From a checkpoint of a small mixture-of-experts model trained on Wikipedia.
Size: 17 layers, vocabulary 8192.
Below are experts of layer 14 (counted from 0) of a mixture-of-experts language model. Rows are named router (the router's row for the expert), down (a neuron's output weights, with its number) and show model dimensions 0-191. Each number is 50 + 15 x the weight over its row's rms, rounded and kept within 0 to 99.
Before each expert's rows: a language model's description of what the expert responds to. This comes from a sample of Wikipedia text that the model never trained on.

# expert 12
Description: Ordinary nouns ending a noun phrase after the, a or his in prose: release, match, term, house, building, season.
router:65 24 33 37 59 45 35 34 60 51 46 63 45 46 48 10 74 54 55 71 39 40 72 78 70 62 45 57 47 23 61 36 36 67 31 48 28 66 24 32 33 84 40 62 39 77 38 58 30 53 35 50 48 34 43 60 22 26 53 73 63 41 48 47 44 04 37 26 57 56 67 60 52 64 61 62 23 28 64 49 43 46 52 57 38 26 76 52 55 54 31 49 49 34 49 56 44 61 25 37 48 18 41 40 53 38 26 43 29 37 42 65 45 52 92 52 53 63 55 36 48 49 47 13 32 59 60 43 75 46 59 50 38 78 71 56 57 46 34 42 36 66 53 50 45 46 33 56 63 68 26 46 43 43 54 39 49 56 38 19 48 32 50 65 32 50 33 40 56 62 58 40 36 24 68 46 69 59 67 46 28 66 44 43 51 26 56 58 44 47 49 38
down0:25 56 37 59 54 40 74 30 50 55 35 26 45 48 62 61 46 61 41 42 29 00 46 62 32 67 53 61 44 45 42 41 55 58 51 83 36 51 55 59 31 38 34 72 45 43 84 40 46 44 51 71 33 24 64 64 63 69 17 42 49 34 54 48 78 34 18 56 34 23 93 32 39 37 47 53 38 50 48 22 86 62 53 58 41 52 44 41 41 69 62 40 53 39 61 35 34 71 45 18 37 47 34 42 76 34 60 55 55 37 67 64 59 39 68 34 17 73 41 35 51 52 44 48 65 50 82 64 69 57 54 29 52 51 54 58 50 38 74 64 42 62 60 42 38 37 34 31 47 39 25 58 63 59 43 52 58 43 62 49 65 44 52 51 34 56 46 45 63 29 30 69 43 66 54 59 34 68 61 44 56 42 72 47 54 54 35 44 72 31 77 35

# expert 10
Description: Inner and final pieces of Latin species and genus names and technical terms: filament-os-us, Thamnoph-is, Pleocyem-ata, nucle-ation.
router:74 39 35 26 70 57 49 57 39 36 50 61 58 57 35 31 53 85 44 65 42 55 61 67 69 43 60 66 39 40 53 45 54 67 40 77 23 52 15 57 34 50 58 94 41 49 46 47 80 21 42 48 53 69 57 26 58 80 48 27 46 33 32 39 54 28 51 49 35 44 40 29 43 66 67 64 43 29 46 58 37 25 71 67 58 45 46 28 45 52 50 46 36 38 38 28 44 43 24 40 30 55 45 75 73 56 32 21 24 49 44 85 51 41 83 34 47 51 66 31 65 59 44 29 35 47 28 41 52 48 40 44 63 53 28 37 31 59 52 59 26 33 41 40 40 37 26 64 75 55 26 48 49 56 16 57 43 55 54 35 49 57 63 45 38 40 56 54 57 55 64 27 78 41 38 41 36 53 45 62 55 59 42 51 58 57 53 46 10 48 62 55
down0:50 56 54 63 58 44 41 68 49 69 57 60 61 46 79 40 65 39 47 35 58 47 66 57 56 53 39 61 40 49 36 49 30 46 47 54 39 51 53 36 86 38 70 50 64 89 35 62 50 66 39 60 32 61 42 45 43 67 35 71 51 49 32 33 49 59 55 50 11 28 51 30 54 66 58 57 63 65 44 53 53 61 71 78 60 54 63 46 58 81 38 57 55 40 73 38 28 70 38 66 92 38 55 35 42 59 61 60 38 40 63 37 42 53 77 36 04 48 40 29 23 44 33 36 50 39 54 43 99 29 36 46 77 51 72 43 37 38 86 46 49 55 22 39 35 34 61 46 75 62 34 50 63 58 17 45 26 45 55 51 44 59 48 56 37 33 61 57 74 59 55 35 41 47 56 38 23 31 36 50 60 42 48 53 48 39 54 22 38 45 41 52

# expert 17
Description: Connectors joining people's names or biography clauses, mainly "and", commas, by, with, plus biography verbs like attended, joined, married, featuring.
router:50 51 55 30 43 45 35 60 44 49 53 35 62 11 67 19 35 65 50 73 43 48 63 28 75 49 42 70 57 38 50 38 43 71 31 80 48 38 39 63 50 60 57 67 43 48 35 44 56 63 22 51 60 42 28 48 61 48 43 49 50 28 25 52 43 43 48 53 48 35 69 18 37 53 33 55 16 47 37 65 44 44 59 64 44 55 38 50 33 63 40 25 46 48 56 66 73 70 27 45 39 29 55 54 53 46 32 46 35 54 44 70 69 65 73 21 62 47 52 37 60 55 42 40 49 56 47 44 63 27 36 38 38 33 33 35 37 35 54 48 28 35 54 66 33 30 25 44 84 33 29 64 62 33 55 40 25 86 42 30 42 36 34 78 27 58 74 37 44 36 45 29 57 48 36 21 65 53 75 57 50 27 28 76 60 38 34 47 29 65 65 70
down0:44 49 53 71 79 49 46 57 27 56 66 46 53 65 56 56 54 66 64 69 55 33 41 54 58 32 36 76 38 49 65 48 47 47 72 36 55 43 55 22 68 45 40 40 53 76 63 41 24 76 70 93 36 67 58 36 26 30 57 27 49 48 49 45 60 55 24 48 77 52 47 15 54 68 30 40 40 42 51 52 55 77 51 67 64 33 32 67 54 65 80 55 61 31 39 52 52 30 57 53 49 61 53 72 56 32 40 49 47 54 56 52 49 51 28 73 31 45 44 47 54 40 82 44 28 49 49 61 69 45 40 51 31 52 55 47 42 55 34 68 87 55 40 68 62 60 44 83 58 63 10 14 34 36 54 56 65 43 51 56 16 17 29 50 65 56 27 68 63 70 33 35 69 42 47 57 68 32 55 61 34 46 48 60 48 45 73 68 41 41 58 38

# expert 21
Description: Common function words like of, that, most, the "th" word start, double spaces, and Cyrillic, Japanese or Devanagari byte tokens.
router:46 21 52 41 65 44 36 41 86 36 65 41 62 45 36 31 56 85 51 45 25 30 63 44 64 71 61 54 49 28 59 47 33 49 35 74 57 64 53 51 45 65 59 56 59 59 52 40 53 55 29 40 42 44 56 74 37 47 70 49 66 51 41 44 56 28 44 28 29 28 65 19 53 35 86 86 31 60 28 49 28 24 63 41 52 53 33 40 70 54 45 50 42 69 47 42 44 52 41 39 36 36 14 48 68 39 38 37 37 53 44 40 53 42 77 31 47 53 57 42 37 45 60 74 51 64 48 60 49 53 48 49 47 22 50 45 16 73 48 43 48 58 44 57 28 44 36 47 60 47 23 70 75 45 36 30 37 52 13 41 20 50 32 52 47 37 59 41 26 34 45 11 43 42 30 42 30 64 46 51 46 64 34 62 51 32 40 39 41 46 94 59
down0:37 30 56 71 25 34 47 37 38 65 59 60 47 27 19 36 30 52 55 34 36 52 52 61 22 41 41 49 35 47 43 59 48 35 42 57 68 23 36 64 54 53 54 52 43 59 45 47 41 36 43 66 47 34 73 32 52 50 50 47 57 47 68 81 38 64 44 50 74 54 37 49 37 64 41 43 55 48 58 29 99 32 39 73 70 31 47 61 33 79 50 02 56 45 59 48 32 66 58 49 59 49 37 79 41 35 50 40 56 70 64 55 55 50 44 34 51 11 70 75 66 61 50 31 50 46 48 34 48 37 25 47 65 35 38 21 71 47 49 62 56 44 35 51 37 59 62 49 57 48 41 19 52 33 55 61 43 50 40 67 75 63 45 56 21 32 42 74 38 53 59 87 46 20 58 44 57 53 49 34 62 29 62 34 51 10 42 61 49 59 27 58

# expert 4
Description: Single digits in the middle or end of four-digit years and year ranges: 19'6'5, 1982–19'8'3, 1'8'04.
router:42 73 36 40 63 54 49 42 40 79 73 43 54 37 47 35 65 57 51 51 54 27 49 68 72 64 37 62 43 38 42 51 44 65 64 69 54 47 28 49 53 40 52 75 76 96 61 37 53 73 45 39 28 31 62 35 40 32 61 35 44 74 15 38 15 26 38 66 44 62 47 42 60 56 66 46 48 43 68 35 33 64 78 70 40 53 63 50 62 37 69 43 14 67 53 57 44 75 42 47 71 39 33 70 66 48 34 69 39 15 32 51 61 78 52 52 43 52 44 26 39 29 52 37 35 57 43 63 26 40 72 41 69 36 57 63 56 26 29 39 39 52 45 55 43 66 32 45 39 22 41 60 51 41 33 51 54 53 50 43 44 55 40 55 15 44 48 39 69 52 33 10 29 52 41 23 45 56 53 50 72 47 50 52 59 42 50 30 69 46 48 27
down0:40 41 22 54 49 69 54 36 21 67 65 69 62 74 58 31 65 50 54 52 31 60 55 55 46 40 45 69 30 30 62 37 42 65 46 42 67 61 29 54 48 64 70 24 43 62 36 74 40 71 48 62 58 32 46 58 30 54 91 36 62 48 14 62 61 54 50 51 16 49 45 40 49 21 51 71 29 38 48 62 51 75 59 68 41 45 73 53 32 38 63 82 47 31 25 42 41 61 71 36 27 80 57 43 72 46 59 45 27 15 58 53 54 86 65 51 49 71 49 52 58 53 35 45 46 60 73 62 16 40 54 54 54 38 57 57 68 48 12 54 66 58 38 45 46 30 42 47 20 57 45 54 59 40 24 44 36 62 51 72 36 46 43 53 76 52 62 70 63 43 49 45 62 18 54 61 65 60 68 38 45 54 55 44 56 41 52 54 73 43 73 48

# expert 6
Description: Last digit of a date or number and the unit or closing bracket after it, common in boxing and sports record tables: 199'0', 20'm', kg, pm.
router:46 21 50 26 66 41 34 45 40 42 49 62 56 21 41 46 51 62 47 51 46 37 67 59 58 38 55 59 35 50 44 36 49 50 47 53 58 58 28 61 46 40 41 99 41 86 24 34 58 60 21 55 71 41 46 08 50 47 55 45 42 51 49 34 30 28 69 61 45 37 95 50 51 56 54 42 37 58 51 68 16 31 57 66 38 38 27 56 61 91 23 34 48 50 51 63 52 59 49 32 20 69 43 46 45 55 40 46 13 58 51 76 45 49 91 45 49 69 72 45 50 52 56 47 41 67 37 44 58 49 51 36 48 61 55 57 49 21 67 51 45 71 55 55 35 37 52 47 44 66 41 32 71 42 54 51 31 23 48 32 37 60 41 59 38 48 61 32 69 39 68 37 45 25 62 29 43 67 63 45 46 61 53 72 72 53 31 41 49 23 67 56
down0:34 52 58 38 51 66 46 39 21 42 49 70 61 51 61 61 43 24 49 20 39 53 47 47 44 49 46 69 42 36 55 64 38 38 55 52 75 58 39 43 73 62 58 37 50 60 22 48 64 63 70 64 41 53 65 54 31 43 64 47 63 41 72 46 36 57 53 43 39 27 52 50 23 68 36 16 60 45 45 52 49 68 37 40 54 46 37 43 67 40 56 35 47 86 50 38 42 72 32 56 46 32 70 62 54 47 45 58 22 58 39 53 55 27 71 73 80 33 37 18 42 53 50 47 75 17 36 72 41 52 69 83 17 15 80 60 61 53 22 65 51 52 54 41 38 31 71 52 53 57 61 44 41 50 40 26 43 61 29 60 48 74 48 61 29 35 48 41 52 42 59 68 60 83 75 83 76 50 51 45 63 81 62 48 50 38 46 34 33 58 52 69

# expert 15
Description: Pronouns and modal or auxiliary verbs inside subordinate clauses, e.g. they, would, could, may, will, often followed by be or have.
router:67 23 30 42 72 59 65 29 76 49 65 57 32 60 50 43 52 72 50 59 52 22 62 39 35 44 53 86 38 39 53 38 19 63 38 77 33 39 39 39 73 34 64 79 66 56 59 37 49 49 48 58 42 50 61 56 49 72 49 59 36 18 51 43 44 26 28 55 51 39 51 30 41 42 58 34 35 54 35 37 19 45 51 72 64 23 57 62 65 53 44 62 60 64 50 38 36 60 25 43 34 23 41 69 83 39 35 55 24 64 53 55 58 60 80 21 58 55 50 40 42 60 22 48 61 48 49 41 76 40 48 54 48 53 29 51 24 48 45 47 59 60 40 77 29 59 44 40 53 34 63 89 64 46 17 54 51 48 13 43 48 53 34 70 50 60 60 62 50 64 60 52 44 30 58 26 48 62 68 53 34 65 37 57 67 23 64 40 32 48 42 71
down0:22 36 67 58 50 35 69 40 39 58 51 45 46 55 55 71 18 51 62 24 60 65 59 36 34 56 30 55 53 49 41 36 68 58 23 62 48 46 52 43 50 63 37 73 36 20 64 84 43 33 50 42 28 62 42 41 48 62 36 40 68 33 33 37 37 72 53 61 92 73 71 48 63 47 59 49 37 23 52 69 24 55 46 38 44 82 26 51 15 45 45 83 78 62 20 45 41 74 54 58 44 44 58 51 20 56 64 26 62 24 45 61 69 46 61 64 82 67 50 41 46 18 63 40 69 61 62 10 58 39 32 31 39 64 45 31 56 26 45 37 60 50 48 43 54 35 45 49 42 60 50 31 31 36 58 55 79 35 37 66 44 32 66 48 45 35 49 62 56 54 46 57 44 43 68 38 44 55 37 49 37 50 58 61 40 68 44 40 42 59 46 38

# expert 23
Description: Field labels in infoboxes, lists and tables before colons or headings, e.g. Born:, Coordinates, Preceded by, Genus, Career, Production.
router:51 23 08 22 44 30 45 48 36 49 50 58 52 36 55 51 45 81 68 55 39 45 50 49 46 43 49 34 27 28 57 43 21 85 51 91 68 50 26 53 59 48 37 79 39 95 34 42 41 31 38 46 43 33 47 61 44 35 57 40 58 59 50 50 50 43 77 41 37 53 68 28 62 50 46 56 47 61 55 41 34 34 55 59 43 40 30 35 52 66 38 15 22 63 41 52 22 49 46 44 47 47 23 49 55 57 39 50 36 50 40 64 53 54 94 46 63 51 74 42 40 48 21 22 44 43 14 48 76 39 45 47 56 54 64 35 56 54 49 42 53 61 50 34 53 27 40 63 57 45 25 48 35 48 15 33 47 55 49 12 42 49 59 56 54 56 64 34 59 59 61 39 53 60 19 35 68 68 65 60 58 50 33 72 40 29 60 44 48 49 75 51
down0:69 44 36 52 28 27 48 66 49 39 22 11 60 34 49 61 55 59 58 39 64 25 32 52 68 28 39 48 70 53 38 41 43 40 41 61 60 52 44 83 41 52 55 53 63 25 44 70 92 47 87 64 72 44 75 61 66 73 17 50 47 34 27 43 35 25 42 63 57 52 43 34 59 46 18 61 45 69 56 66 29 44 31 53 45 59 45 56 60 30 46 41 52 41 95 35 50 70 33 44 46 57 29 47 41 58 68 53 35 48 57 43 42 38 68 53 37 71 53 41 55 40 36 27 40 48 31 40 59 42 34 42 63 61 53 66 89 26 34 49 61 44 64 54 48 29 56 67 53 52 57 65 55 51 66 51 11 26 56 44 32 52 52 35 42 55 39 38 69 65 55 68 51 69 44 26 56 57 42 47 41 64 73 42 30 68 57 32 41 33 64 70